From a checkpoint of a small mixture-of-experts model trained on Wikipedia.
Training: a variant of Adam for the experts, 369M tokens.
Below are experts of layer 7 (counted from 0) of a mixture-of-experts language model. Rows are named router (the router's row for the expert), up (a neuron's input weights, with its number) and show model dimensions 0-255. Each number is 128 + 24 x the weight over its row's rms, rounded and kept within 0 to 255.
Before each expert's rows: a language model's description of what the expert responds to. This comes from a sample of Wikipedia text that the model never trained on.

# expert 9
Short codes and cells in sports and election tables, such as positions DF, MF, FW, country codes CRO, W/L results, scores.
router [137 143 119 160 113 145  96  95 151 154 119 132 130  95 141 163 129 107 146  98 146 140 103  90 119 139 121 101 100  80 163 167 130 167 128 137 161 169 150 110 133 109 173 111  79 144 125 123 103  70 120 148 112 101 100 111 116 167 128 105 118 127  88 121 130 154 105 135 111 111 107 109 116 155 113 172 131 114 136 101 141 145 141 133 117 151 110 116 150 135 107 105 142 123 109 133 149  71 116 131 168 165 171  89 150 178 134 126 105 141 126 115 187 147 100 113 165 128 117 121 135 158 119 127 124 179 136 107 110 114 178 113  96 141 152 140  71 101 129  76 150 176 169 171 121 142 169 130 123 161 116  93 142 115 106 124 133 115 116 157 111 125  84 116 138 103 114  85 103  96 152  89 124 124 128  94 162  91 180 117 105 118 116 126 163 117 137 109 169  78 125 122 135 119 111 155 112 149 143 131 119 117 140 137 135 129  91 119 121 120 121 139 143 140 146 128 132 126 161 173 103 154 133 151 144 136 120 105 146 148 127 124 141 150  88 139 137 130 143 114  86 140 120 156 135 144 154 139 177 114 144 144 124 178 160 154]
up2 [165 144 106 156 126 116 132 138 146 117 103 144 122 121 108 117 120 118 137 189 161 137 117 111 127 138  93  83 166 131 137 126 109 139 118 138 131 130 108 122  96 115 131 104 120 157 159  99 126 174 111 134 160 120 156 157  69 131 152 193 115 108 117 166 159 143 125 148 107 130 130 155 134 123 125 119 126 114 127 111 123 150 144 118 102  90 176 162 132 105 159 100 120 146 115 118 123 125  90 137 146 119 156  72 109  89  98 108 151 117 139 146 145 125 140 106 120 149 160 133 139 144 118 156 123 132 131 174  97 163 107 165 166 123 112 143  93 111 144 158 144 160 143 168 139 117 146 129 126 137 154 152 161 145 147 123 144 145 113 115 132  85 155  68 142 117 126 146 122 122 131 100 129 134 134 124 191 150  86 162  97 127 126 123  88 159 128 140 104 164 113 129 129 103 128 170 103 122 118  62 130 119 130 148 126  98 131 115 149 175  98 146 182 150 132 145 111 112 131 150 104 122  88 132 139 160 148 164 114 118 126 116 194 162 120 140 151 165  94 168 129 176  94 115  93 136  90 144 134 103 136 109 180 133 125 146]
up3 [161 108  68 125 122 116 129 149 130 116 140 150  97 120 124  99 152 139 139 144 149 139 145 113 115 113 111 126 102 114 152  92 125 165 122 156 111 123 148  98 100 119 133 123 119 143 126  76 104 136 122 112 145 124 117 170  99 123 133 130 115 116 132 138 101 161 108 100 133 159 142 107 134 122 105  81 143 136 107 131 122 157 172  50 149 136 180 130 179 101 130 194 111 146 129 106 124 121 141 126  98 127  96  79 162 115  74 161 113 135 124  95 154 110 108 112 132  92 142 128  96 124 136 163 169 125 175 153 119 112 159 147 135 122 116 114 172 105 113 137 135 103 158 100 106  67  89 144 149 131 142 102 120 163 128 132 104 165 121 119 116 166 127 104 125 126 136 155 166  85 125 153 168  73 153 116 122  97 142 122 115 138 141 139 107 159 142 111 112 100 114 147  95 169  96 107 141 128 159 133 160  86 141 157 127 111 157 116 148 125 123  71 135 138 115 124 173 104 139 138 123 124 139 125 122 121 153 134  86 152  72 131 158  86 119 145 121  99 102 113 120 118 116 127 148 127 109 180 126 131 146 173 116 126 109 134]
up4 [135 163 115 122 113 149 121 104 124 142 135 144 112 125 102 151 158 116  96 122 155 117 135 148 130 125 109 121 108 113  98 140 163 158 106 132 123 168 117 137 119 105 128 149 107  94  63  96 118  87 144 143  92 107 113 106 171  84 127  99 158 145 118 144 121  99 187 132 114 155 154  79 109 155 140 149 112  98 168 123 112 114 142 103 137 120 151 161 181 108 159 130 179 162 114  70 139 116 138 113 124 112 120 135 108 134 104 110 170 139 143 121 143 136 162 135 136 162 153 133 144 137  88 168 112 132 158  92 130  75 124 184 131 125 147 123  88  61 115 137 124 124 146 115 154 134 152 129 138 138 142 143 165 102 166 144 124 145 163 136 121 145 167  83 115 139 143  93 131 148 136 113 169 140 113 125 153 135 146 147 100 114 148  84 122 162 126 106 180 152 117 137 116  91 134 135  85  74 166 139 155 121 113 138 130 104 138 144 134 156  87 162 108  88 130 137 145  86  93 141 137 156 172 125 161 102 111 128  92 147 101 157 113 106 122 145 146 146 136 117 109 118  81 137 107 101 123 142 131 121 130 124 111 142 134 130]
up5 [103 140 124 141 132 104 150 147 158 119 163 141 114 126 135 132 169 174 154 122 149 120 142 167 125 132 107 126 103  93 157 145 134 109 160 107 112 144 156 108 152  98  63 100 122 133 129 119 132 145 119 128 124 141 137 118 120 153 176 160 112 101  91  92 126  82 108 108 116 141 152 175 104 158 106  96 133 100 153 131 148 145 202 127 120 147 149 129 144 162 110 107 112 121 185 119 120 153 175 119 113 100 119 100 120 106 134 104 114 135 124 154 120 163 146 160 161 143 143 148 139 111 132 102 112  96 125 113 118 100  86 115 164 169 126 111 111 142 164 168 100 127 110 143 125 167 148 145 133 155 177  83 141 104 108 159 143 103  90 129 130 138 127 104 127 203 146  97 157 117 111 109 125 174  77 112 144 110 114  97 181 114 126  96 153 124 119 117 124 124  83 157 178 105 112 149 151 136 143 114 129 134 163 154 118 108 138 102 114 152 131 143 126 114 131 107 130 156 137 134 146 108  97 127 138 111 157  82 125 119 128 139  97  79 128 134 170 141 105 120 120 137 127 140 110 156 135 116 150 151 171 130 130 113  71 118]
up6 [141 132 107 144 110 121 135 122 124 108 131 139 114 101 124 134 148 112 119 189 188 130 141  79 128 164  70  97 127 105 123 128 118  92 121 116 137 139 117 125 118 105 124 138 139 135 153 139 140 133 103 114 103 134 137 149 102 130 126 165 108 122 120 175 160 131 124 108 147  78 123 116 114 169 116 125 172  83 155 141 115 141  99 105 180 102 132 154 133  99 172 118 123  87 136 141 176 131 111 152 127 122 169  85 117 105 106 109 181 125 119 125 125 143 147 117 105 115 126 103 145 130 140 120 161  65 142 136  89 137 109 126 144  98 135 108 107 103 160 123 163 150 157 101 163 138 127 110 132 111 123 112 178 125 106 138  97 130 135  84 154 166 114 103 130 143 165  95 151  74 109 150 110 107 147 103 108 138 162 159 124 146 101 129 105 184 127 100 151 131 119 118  93 138 133 118  60 122 113 113 184 107 125 150 163 166 111 139 117 158 142 151 115 133 142 152  89  88 128  97 121 159 120 166 161 111 159 135 103 110 120 130 139 145 106 118 104 131 145  79 153  89 144 117 101  75 108 125 132 121 160 123 130 130 126 109]
up7 [135 150 162 125 111 176 131 161 139 117 117 132 156 123  78 151 151 173 141 176  90 133 103 111 121 183 104 156 114  83 117 131 163 168 154 116 143 142 159 112 171 120 160 147 144 142 100 130 149 157 146 132 167 122 132 140 118 100 130 109 101 138 119 140 166 162 123  93 123 109 153 125 158 151 122  95 119 137 135 125 143 171 152 138 150 128 158 132 165  88 145 123 101  73 139  93 153  98 117 149 134  95 115 167 125 116 123 134 131 117  95 115 112  90 161 110 139  89 161 122 121  99 135 148  95 105 122 108 111 175 158 151 126 127  84  90 157 163 138 158 126 120 143 118  73 117 157 146 103 122  98 130 152 119 114 159 145  87 112 106  89 113 155 112 137 124 121 109 116 118 122 103 131 121 129 159 115 114 111 106  96 159 111 128 103 148 143 111 141 109 110  95 150 129  96 148 124 138 108 147 133 147 123 155 133 121 156 135  89 141 124 138 121 110  52 149 193  85 131 140  99 112 149  72 100 142 164 112 136  98 151  87 138 139 137 133 147 111 140 104 101 145 107 125  93 146  98 155 142 124 108 122 175 115 126 123]
up8 [123  84 116 140 109 158 163 106 160 124 136 158 126 125 126 147  77 172 165 123 121 158 150 138 117 161 153 128 122 108  93 120 116 127 141 171 110 126 151 128 120 111 138  99 126 133 157 139 110 115 162 145 129 118 132 102 101 122  97 146 150 134 143  89  89 122 152 137 152 106 117 103 102  81 128 114 153 167 127 102 146 141 166  56 123 130 125  86 151  78 126 159 129 118 137 133 155 161 144  92 136 125 117  97 114 135  92 113 188 167 141 135 125 134 103 117 136 120 125 153 180 145 151 186 144 133 151 137 138 117 174 135 125 168  81 133 142 156 154 152  80 108 123 103 133 128 173  92 107 134 162 147 161  93 124 122 150 119 137 121 134 105  76 115 114 157 134  96 100 153 150 113 158 115 128 111 167 133 140 110 118  94 138 126 126 102 132 114 122 127 133 135 137 148 141 113 124  96 118 121 183 146 118 128  83  90  97 148  98 147 140 105 126 122 146 114 122 127 157  78 127  79 139  98 144 152 119 125  85  89 150 117 141 120 115 140 113 157 152  78 117 131 144 160 168 134 145 182 123 120 112  90  97 130 119 111]
up9 [141 127 150 134 140 154 128 132 137 105 125 121  84 119 139 158 107 105 149 118 126 109 129  99 134  85  86 154 148 117 126 137 121 119 165 129  64 150 185 144 105 149 171 111 121 118 129 163 111 153 148 111  93 114 113 131  82 163 128 116 112 132  99 118 104 162 143  98 102 108 136 169  90  78 120 132 149 113 131 105 170 174 119 155 149 105 126 137 119  84 168 118 118 164 102 144 131 132 100 131 132 118 117 136  58 123 104 148 175  86 143  89 144 110 142 145 116 111 141 118 140 157  93 157 161 109 162 140 131  86 148 129 115 109 162  98 125 134 105 127 111 121 119 101 118 159  61 148 141 109 113 114  94 150 113 123 134 143 131 148 159 144 128 145 137 131 104  86 135 146  79 120 154 145 133  89 121  89 137 132 112 118 146 147 121 194 125 120 133 110 141 123 124 128 130 137 114 146 154 121  87 141 102  85  69 126 118  92 108 140 132 128 149 122 151  79  73 102 123 121 132 131 130 123 150 145 151  88 141 124 100  92 170 130 137 147 126 113 167 130 114 161 153 127 158 117 107 100 132 158 120 105 185 125 127 117]

# expert 11
Commas, auxiliaries, verbs and conjunctions that continue a clause in narrative prose, such as was, been, but, when, said, known.
router [113 144 128 130 145  88 119 131 134 117 158 143 150 153  95 104 132 137 134 131 120  94 141 168 106 163 108 165 129 122 166 101 182 107 138 122 146  84 142 131 164 162 114 134 192 126 135 118 124 127 130 115 154  64 112 118 108 144  92 127 133 107 146 118 196 129 152  84 135 157 145 133 107 137 131 114 150 121 126 138 133 148 113 150 102 107 103 129 126  99 108 142  58 147 159 125 134 130 123 117 102 142 151 137 114 131 137 121 142 121 128 153 131 158 129 190 102 136 135 124 159 132  85 147 160 146 151  99 180  90 113 133 137 167 102 131 142 121 129 119 157  99 110 127 132 134 105  94 139  92 125 139 116 141 133 115 102 136 148 150 122 137 145 148 208 157 131  96 124 152  65  91 156 140 176 117  81 133 119 141 132 104 124 152 111 116 144 165 157 121 148 150 132 111 159 114 145  95  88  85 132 102  88 141 124 140 148 130 117 133 135  85 121 115  76 149 147 106  99 123  94 107 122 117 129 133 122 148  85 131  91 127 143 124 138 151 122 113  87 131 136 175 140 139 113 101  95 163 113 105 101 113 179 122 152 157]
up2 [126  94 143 109 112  72 121 111 164 154 160 104  98 135 166 139 123 126 127 190 159 145 103 115 119 108 125 160 114 125 120 187 167 127 160 143  90 148 130 148  91 142 128 117 136 125 103 175 138 137 145 137 151 179 106 119 120 122 133  79 143 103  89 140 138 152  86 120 152 117 124 130 137 114 120 137 127 112 130  98 123 129 132 110 134 161 116 147 133 121 154 155 129 147 119 101 123 112 140 123 147  85 118 128 134 116 104 111  70 130  93 134 113 107 109 157 127 170 136 142 140 139 135 123 132 132  92 181 149 111 158 146  96 122 172 125 163 121 133 150 129 125 162 148 117 125 163 108 148 121  93 164 175 118 115 132  92 147 106 117 120 167 116 121  80 104 134 170 139 130 135 132 159 175  91  94 113 124 107 108 135 118 135 122 131 144 119 137 108  86 118 152 131 152 134 141  87 165 125 103 120 128 130 107 103 143 139  85 141 129 147 169 122  75 127  92 130 121  89 118 166 143  78 108 145  81 177  97 124 122 140 124  84 107 139 111 139 144 101 134  72 130 139  71 167 131 107 144 129 134 180 149 164 103 117 149]
up3 [128 104 126 149 137 120 134 114 123 106  91 167 140 134 128 124 125  99 129 105 185 163 111 137 110 117 156 132 204 125 130 112 108 118  96 117 128 137 133 117 144 139 154 147  95 120 118 210 133  91  80 143 125 159 153 141 140 115 142 152  95 117 102 164 138 139 113 134 135 101 176 112 121 103 124 140 122 165 135 109 121 133 136  79 120 131 138 122 148 120 112 197  94 116 158 137 126 143 138 136 147  98 133 155 122 163 108 159 153 116 172 116 138 127 111  78 132 157 120 133 114 137 105 155 142 126 158 148 130 160 115 151 151 131  93 127  85 141 151 165 131 134 133  96 134 135 139 154 111  92 127 152 156 129 127 129 134 124 149 107 122 130 115 133  82 173 148  97 142 120 145 107 127 113 132 135 133 169 149 103 175 138 122 105 102 121 138  78 168  82 146 114  89 130 182 104 129  74 161 101 158 146 124 165 158  86 157 100 120 150 123 159 143 156 123 157 161 110 110 119 174 189 140 122 153 165 149 133 109  99 129 108 150 103 145 113 122 128 156 119 113 129 130 124 101  85  91 146  99 106 115 132 112 152  92 121]
up4 [134 122 121 141 103 144 150 143 162 124 173 105 154 102 128 150 127 148 132 105 112 127 126 155 130 182 120 136 126 145 146  92 128 121 196 118 109 104 101 143 101 106 172 151 122 159 182 145 104 100 168 129 151 164 112  90 124  99 152 118 134 131 110  75 125 158 162 158  85 144 139 128 151 105 163 129 103 122 153 141 120 116 130 143 115 133 129 128 123 157 108 153  90 134 108  89 110 132 123 107 150  97 113 125 107 121 142 135 160 164 115 153  83 162 138 128 132 102 148 100 105 139 125 108 140 121 174 126 102 104 129 117 120 150 121 118 120 105 179 139  84 128 136 121 137 133 109 128 105 124 132 150 106  91 123 113  92 116 138 139 170 103 103 113 132 117 146 120 120 125 149 102  88 104 121 126 130 131 171 141  72 174 139 147 131 134 115 120 126 131 114 101 130  69 134 130  63 141  91  99 111 147 113 141 105 117 152 181 136 197 129  96 119 120 143 128 186 135 119 130 109 127 127 108 136 135 121 133  54 103 153 122 147 119 137 145 121  97  77 145 115 105 107 113  99 130 174  79 140 110 186 148 115 135 120 112]
up5 [113 138 130 122 139 104 112 102 137 136 118 144 110 141 146 102 186 126 144 157  90 124 129  89 150 135 112 122 131 129 151 101 138 105 109 116 132 106 119 102 154 154 163 146  94 135 136 125 170 132 110 100 119 147 129 128 119  68 130 127  87 100  78 148  74 160 125 142 150 148 126 146 146 144 120  94 128 113 128 180 116 114  74 121 119 155 131 103 170 119 126 127 128 120 161 113 139 132  69 112 137 151 122 113 148 134 121 186 123 123 113 142 121 122 171  85 137 133 144 171 156  71 150 122 108 135 117 168 114 183 112 103 142 120 135 147 110 122 107 144 167  94 140 134 146 149  79 109 139 110 184 180 122 122 163 122 130 138 159 119 109 138 125 133 109 174 135 151 134 129 115 111  86 118 114 144 149 160 118 118 102 175 107 123  92 107 123 125 117  90  82 112  68 100  73  96  84 152 138 112 110 116 104 127 114 127  97 134 113 151 159 135  95 113 140 105 160 116 146 149 112 131 133  93 113 156  99 128 113  81  93 139 154 103 131 121 143  93 109 129 151 131 154 129 152 113 138 120 179  90 141 133 116 103 127 146]
up6 [126 135 139 136 140 166 123 147 107 137 104 111 112 149 128 138 126 149 119 132 174 119  93 139 145  95 125 147 100 125 124 126 149 133  87 127 156 120 127 119 126 129 149  95 110 101 140 127  94 117 104 120 131 138 146 130 141 137 151 103  91 114 130 151  99  71 110 112 101 145 166 129 108 138 114 126  72 118 166 153 150 114  95 141 123 121 138  81 112 140 140 104 139  69 132 142 139 131 138 157 134 113 107 136 164 105 157 148 145 109  98  73 156 160 102 146 139  90 109 126 109 123 165 129 151 126 149 143 100 134 190 178 144 144 144 110 101 129 108 127  87 110  93 179 118 114 161 117 104 131 129  97 129 148 138 125 140 137 105 111  81 136 118 130 133 151 110 112 137 129 139  85 141 144  71 103 108 136 141  92 131 111 117 156 136 154 141  91 145 109 127  94 183 164  72 114 141 163 148 126 127 127 117 107 126 108 128 104  99 117 157 163 152 101 139 123  81 109 113 119 123 139 142 197 143  84 168 144 127 165 124 147 149  85 113  42 123 154 119 100 117  93 159  87 162 129 135  95 135 118 152 117 138 132 149 120]
up7 [135 129 143 130 142 143 149 112 126 132 146 126 141 151 107 118 173 146 151 118 133 136 112 140 108  92 106 131 150 150 154 126 124 105 142 130  67 131 132  96 111 186 137 155 197  95 101 119 191 111 146  78 146 122 111 133 116 132 162 160 118 108 144  98 172 107 149 154 143 125 147 120 170  98 133 120 148 133 114 160 174 113 151 108 135 134 102 135 125 118  67 172 156 149  91 134 122  92 141 146 133  93 122 127 112 123 153 114 153 140  96 149 115 138 118 116 119 153 116 160 162 126 143 140 106 127 108 116 111 147 119 157 130  95 112 118 167 118 103 145 112 155 141 124  84 131  95 129 101 156 132 109 120 113 128 136 123 111 132 146 120  95 194 135 149 132  96 101 131  95 144 132  88  94 183 155 163 133 141 155 155 115 133 131 144  87 143  81  97 120 170 115 115 166 157 140 106 136 119 135 140 140 147  98 111  90  89 150  99 122 118 134 126 165 107 139 143 112 128 127 152 125 110 113 142 133 114 109 111  96 189 154 138 130 159 102  87 127 187  85 101 139 131 108 171 125 167 150  95 118 142 154 118  98 160 111]
up8 [131 101 142 110 131 128 114  99 115  76 159 122  69 129 121 117 149 149 122 137 112 115 154 121 138 114  79 102 147 131 116 136 142 141 131 163 130 158 110 132  96 103 139 145 145 126 138 113 119 139 138 112 111 148  86 176  99 155 152 135 119 117 148 169 127 136 133 165 125 119 155 137 116  98 186 171 112 109  75 114  76 167 113 122 142 122 153  99 167 171 173 109  92 159 147 122 139 158 110 134 157 103 167 135  95 120 129 108 137 117 133 162 150 124 148 117 107 128 143 149 129 147 116  72  96 147 129 162 128 114 140 177 113 157 122 143 136 124 141 126 109 156 106  88 111 115 135 121 158 135 163 152 116 128 126 112 111 146 111 141 170 117 165 124 132 161 163 167 140 122 116 131 138 109 121 161 132  96 134 178 135  92 120  94 158 113 141 117 114 115 160 103 103  94 142 148  56 101 112 110 123 151 151 142  99  80 121 133 118 157  95 146 102 141 176 114  99 122 150 158  87 129  99 121 138 142 138 106 102 119 130 113 152 133 147 171 142 114  89 141 137 184 141 121 140 110 152 167  86 107 157 108 163 156 110 143]
up9 [124 140 146 142 112 193 135 110 147 158 122 139 112 109 120 134 140 142 125 151  94 117 116  98 104 139 133 153 110 165 126 107 152 159  72 122 160 119 114 142 134 116 130 123 143 147 119 110 119 109 163 170  88 113 137 133 144 167 136 123 148 147 109 109 171 129 167 117 116 152 146  69 117  93 143 140 171 122 110 101 164 133 150 163 122 141 123 130 102 131 126 139  85 118 116  95 134 115 118 105 143 156 153 161 154 118 171 151 111  90 125 144 143 144 110 152 105 110 126  99 107 146 124 132 104 162 132 123  92 162 118 115  92 100 126 126 116 140 174 125  92 118 107 115 100 111 123  75 138 127 103 139 139 146 112 120 107  92  73  99  96 131 103 103 152 153 120 138 143  88 141  86 184 109 168 123 150 116 107 111 122 119 144 137 185 106 117 146  89  96 128 123 164 132 127 167 119 121 102 126 144 129 142 150 162 147 157 127 159 132 142 119 106 110 129 104 128 143 124 115  70 126 126 170  79 117 166 134  98 118 166 208 130 121 132 114 150 145 179 128 125 145 147 152 134 150 148 116 115 174 116 169 101  96 108  98]

# expert 8
Full stops, ")." and '."' ending sentences before The/He/In, plus leading digit 2 of years in tables.
router [ 96 136 140 103 108 169 115 129 131 127 115 127 152 129 105 128 142 136 102 156 160 130 133 134 160 100 124 182 140 135 146 160 100 102 140 123 113  98  82 111 129 129 133 144 119  99 119 138 145 136 117 167  86 129 140 136 162  85 134  91 115  96 124 109 158 138 189 122 121 109 144 123 141 125 143 161 120 147  78 114 109  98 134 142 100 137 149  97  94 158 194 141 104 120 123 101 150 138 158 145 123  99 146  96 160 101 105  88  95 129 107 122  85 105 151  84 143 119 127 128 116 123 122 172  89  83 162 154  85  96  96 157 133 160 129 148 150 107 150 164  98 113 152 149 157 127  87 142  88  79  92 163 137 133 102 147 132 126 144  95 123 147 173 117  73 144 139 101 105 129 130 168 157 169 114 132 120 129 108 120 111 150 140 136 157 103 114 140 133 138 154 139 162  94 142  87 134 102  98 102 116 135 166 153 153 151 135 119 136 130 122 106 117 127 149 108 118 125 123 110 118 119  98 146 155 109 150  76 125 123 114  98 164 123  97 113 114 149 118 131 143 123  86  97  96 153 165 147 115  99 168  93 125  82 138 134]
up2 [156 132 143 129 113 139 118 138 121  99 146 176 116 152 153  74 153 114 139 150 122 133  59 179 107 149  56 109 140  76 124 167 167 144 132 128 121 149 137 146 116 108 113 136 147  92 126 171 115 135 125 132 146  97 142 115 110 126 133 117  80 131 106 175 123 119 147 129 144 136 120 121 134  98 134 124 125 149 120  93 131 176 140 147 166 119 109 144 155  96 130 148 142  86 101 125  63 106 131 150 118 135  94 114  98  96 106 146 128 110 154 126 144 150  93 147 126 114 142 125  98 110  74 167 123 112 136 153 132 157 105 135  94 145 119 144 140 102 153 132  71 117 117  93 135  96 113 123 181 135 120 127 115 104 108 101 143 196 125 107 127 122 138 136 136 173 126 110 171 135 129 108 167  99 118 101 123 102 123 164  64 139 161 147 149 119 101 128 104  93 116 124  99 101 154  86 145  90 132 143 144 106 126 172 133 141 100 136 121 160 122 145 118 147 119 128 147 122 125 130 104 120 105 118 146  98 152 100  95 106 126 143 125 142  90 154 122 135 101 167 136 144 157 130 123 154 158 142 142 128 154 113 184 160 118 122]
up3 [132 143 162 133 169  96 122 124 150 138 107 101 136 111 100 153 140  93 145 148 120 115 132  80 137  99 138 105 140 115 139  75 116 145 124 155 117 143 104 104 154 165 177 154 103  79 131 109 122  83 111 127 129 113  90 141 121 102 160 132 140 126  62 158 121 124 108  77 122 128 127  98 128 154 114 120 124  88 127 156 125 157 137 136 116 177 145 131 121 124 105 129 130 141 120 147 141 143 121 140 123 117 110 155  87 166 150 131 113 137  95  71 134 136 136 141 142 102 142 113 136  98 124 200 142 147 119 126 130 116  99 160 128 109 162 122 125 115 139 134  76 128 119 141 168 147 124 169 118 146 116  99 128 163  99 152  84 148 123 104 122 142 160 129 171 129 176 124 182  74 149 118  98 139  93 116 117 148  86 142 157 124 127 147 155 103 136 140  92 111 111 111 158 126  87 108  81 162 166 121 140 167 136 132 120 115 155 104 145 108 140 135 155 122 145 109  82 159 160 124 145 126 141  66 137 126 112 123 184 108 138 131 116 131 150 129 173 120 149 141 118 109 126 127 175 131  70 110 122 129 152 119 107 161 125 126]
up4 [143 147 120 127 115 129 124 116 105 121 121 112  94 113  68 112 141 122 105 158 120 147 127 132 147 148  90 116 121 124 132 115 161 160 137 123 130 144 134 155 118 161 154 153 138 120 121 143 168 117  99 155 145 120 108 122 138 144 128 143 150 137 144 110 136 116 130 137 124  96 127 139  94 114 139 124 136 145 105 134 103 166 127 147 185 167 154 162 148 123 144 117 112  88 124 150 135 147  50 174 100 132 101 113 159 107 102 102 136  98 144 142 125 123 134 126 121 112 122 114 168 157 134 132 138 135  86 149 155 158 110  77 106 127  86 117 146 147 108 137 108  90 139 102 101 116 112  77 154 112 166 114 138 124 104 126 130 165 160 103 100  77 153 152 149 115  78 119 157  89 115 141 120 141 121 109 147 110 119 152 128 118 126 131  94 140 127  92 103 121 147 118 147 111 126 133 110 127 174 151 115 229 146  84 124 124  81 116 161 110 100 169 100 126 119 120 133  99 132 160 158 119  99  88 115 137 139  93 119  75 155 134 115 125 134 194 128 111  79 132 138 154 141 170 123 162 138 154 151  99 110 144 155 106 136 168]
up5 [143 132 144 134  99  78 131  98 127 123 125 130 103 151 122 145 150 119 113 183 141 131 107 147 141 170  97  73 170 171 120 160 125 109 153 108 119 154 141 112 104 143 166  97 159 127  94 134 163 130 131 119 139 130  80 154 114  79 141 120 114 133  73 103 112 130 158 127 137 115 131  94  99 128  89 131 166 132 121 126  63 133 109 127 166 106 169 110 161  99 119 145  89 137 161 155 143 177 102 110  77 123 135 119 110 132  70 128 105  83 147 137 114 137 121 131 125 145 138 114  90 153 134 141 128 118 136 161 107 132 115 149 101 110 108 139 127 144 104 140 141 102 132  86 153 124 127  97 148 121 197 160 140 117 151 141  61 165  77 137  87 102 112 142 164 139 143 109 163 107 123 122 140  72 124 131 150 128 107 130 120  97 124  87  64 139 135 142 162 102  87 142 136 139 152 113 132 121 105  92 156 143 113 123 129  94 149 140 124 117  88 120 136 179 141 137 144 129 133 136 127 125  89 141 124 150 166 134 134  94 136 139 111 126 129 127 115 128 106  96 111 132 142 138 121  93 157 133 101 131 102 152 113 109 120 139]
up6 [159 171 157 145 137 100 160 127 137 129 124 124 128 132 162  82 112  87 142  94 140  91 121 108 143 132 145 170 146  90 142 106 104 104 166 141 102 123 140 116 161 137 115  92 128  77 182 136  87 119  93 136 115  88 135 102 122 156 146 116 138 155  94 127 150 109 117 144 135 142 134 156 156  90 147 132 160  82 117 145 164 136 114  89 150 113 116 126 125 120 131  94 155 158 132 126 131 137  93  96 166 135 163 173 124 145 129  91 144 151 104 103 126 157 168 127 150 101 126 137 116 114  97 159 129 170 105 155  99 112 130 140 126 140 171 142 117 115 123 120 137 116 142 115  98 129  84 123 108 132 153 104  90 148 127 149  99 136 174 149  63 171 149 105 140 135 160 155 152 134 111 104 126 146 132 129 172 117 105 128 127 170 130 172  91 148 139 149 151  94 145 114 144 140 133 123 135 120 124 142  78 158 143  85  89 148 107 122 133 155 111 128 119 156 118 108  71 120 112  91  99 101 136  96 162 126 143 128 176 132 129 160 102 126 163 147 141 128 115 140 120 130 108 194 124 143 137  86 140 125 123 121  77 117 130 110]
up7 [120 121 145 107 167 120 118 111 138  99 126 102 108 132  72 117 108 121 104 112 142 102 198 133  96 113 128 137  76 102 135 116 154 125 163 138 116 168 127 138 143 126 133 166 108 142 170 124 125 143 123 135 107  85  72 155 113 101 123  94 148 102 133  97 130 112  79 135 121 146 110 113 105 153 124 116 142  85 165 134 134 166 113 116 119 126 118 101 131 127 158 145 146 135 151 122 154 107 154 148 119  97 151 100 111 141 126 164 146 121 125 107 172 127 157 179 176 131 140 122 137 148 135 146 170 128  99  64  69  89 197 164 153 140 119 133 125 128 116 102 135 152 143 136 109 168 144 167 109 157 108 126 115 131 138 129 121 137 130 139 158 138  81 129 134 197 136 121 122  87 150  97 154 114 149 158 135 154 107 120 117 105  73 132 128 166 130  99 156 118 134 105 134 137 106 106 115 117 131  96 150 124 159 100 106 117 135 134 107 139 149 138 115  86 100 127  98 152 112 140 140 132 128 163 128 108 118 118 134 136 160 124 120 134 107 147 201 145 134 100 109 149 103 121 141  85  95 121 122 175 122 162 117 111 160 138]
up8 [121 156 105 139 145 100 145  88  74  95 163 147 115 130 135 115 142 138 132 120 101 114 100 199 115 155  79 147 123 141 144 142 142 130  93 148 120 129 180 106 127 160 133 132 117 160 158 140 134 133 107 124 127  70 108 176 123 150 123 129 133 115  99 157 143 118  87 116 117 129 117 146 166  88 164  99 156  84 166 122 135 149 141 160 119  96 159 170 166 117 102  71  80 132 108 121 116 119  95 122 106  97 124 128 116  99 148 105 107 111 158 131 141 109 142 138 111  99 146 125 105  78  86 163 137 166 146  95 131  80 122 125 151 157 126 140 134 105 133 141 142 133 145 103 110 133 119 136 128 103 139 143 104 139  91 168  93 165 164 107 116 150 134 126 165 154 135 107 117 159 104 115  97 106 123 131 136 170 137 162 102 127 141 177 114 149 142 108 131 140 135 117 164 119  91 103 126 109 150 109 120  93 112  89 105 132 145  82 122 147 113 109 116 104 109 124 141 118 110 140 168 155 167 131 108 152  99 141 136 138 149 109 126 132 128 144 153  99 137 120 126 169 135 133 131 120 122 130 123 135 111 154 202 130 142 194]
up9 [161 145 106 128 116  89 142 133 150  98  98 121 105 108 131 146 197 123 103 159 172 150 134 119  91 134 124 126 107 131  99 136 113  92 134 112 121 142 131 141 135 119 142 105 157  91 149 168 152 146 115  76 140 122 116 145 122 145 103 128 129 138 133  79 161 128 103 153 121 141 140 154 129 121 130 153 143 121 120 125 106 135 130 119 125 151 169 132 172 153 116 127 150  79 177  99 139 156 176 103 139 141 110 132 136 145 128 125 134 145 123 130 140 118  99 127 171 190 133 101 139 136 131 144 148 109 136 108 111 120 129 127 123 120 134 103 151  80 148  66 145 119 148 101  99 141 151 105 147  48 150 167 159 125 172 115 120 102 130 163 106 116 129 129 116 105 134 147 101 142 131 114  93  96 116 163 132 151 130 143 132 165 133 140 115 168 166 132 115 113  76 144 121 175 140  99 109  98 107 123 177 151 141  97 119 132  91 103  91 114 126 167  99 129 117 165 141 107 148  98  96 144  82 150 113 199 139 138 143 113 131 163 148 160 145 117 159 157 139  80 102 116 155 146 152 153 111 122 114 114  91 155 135 109 133 129]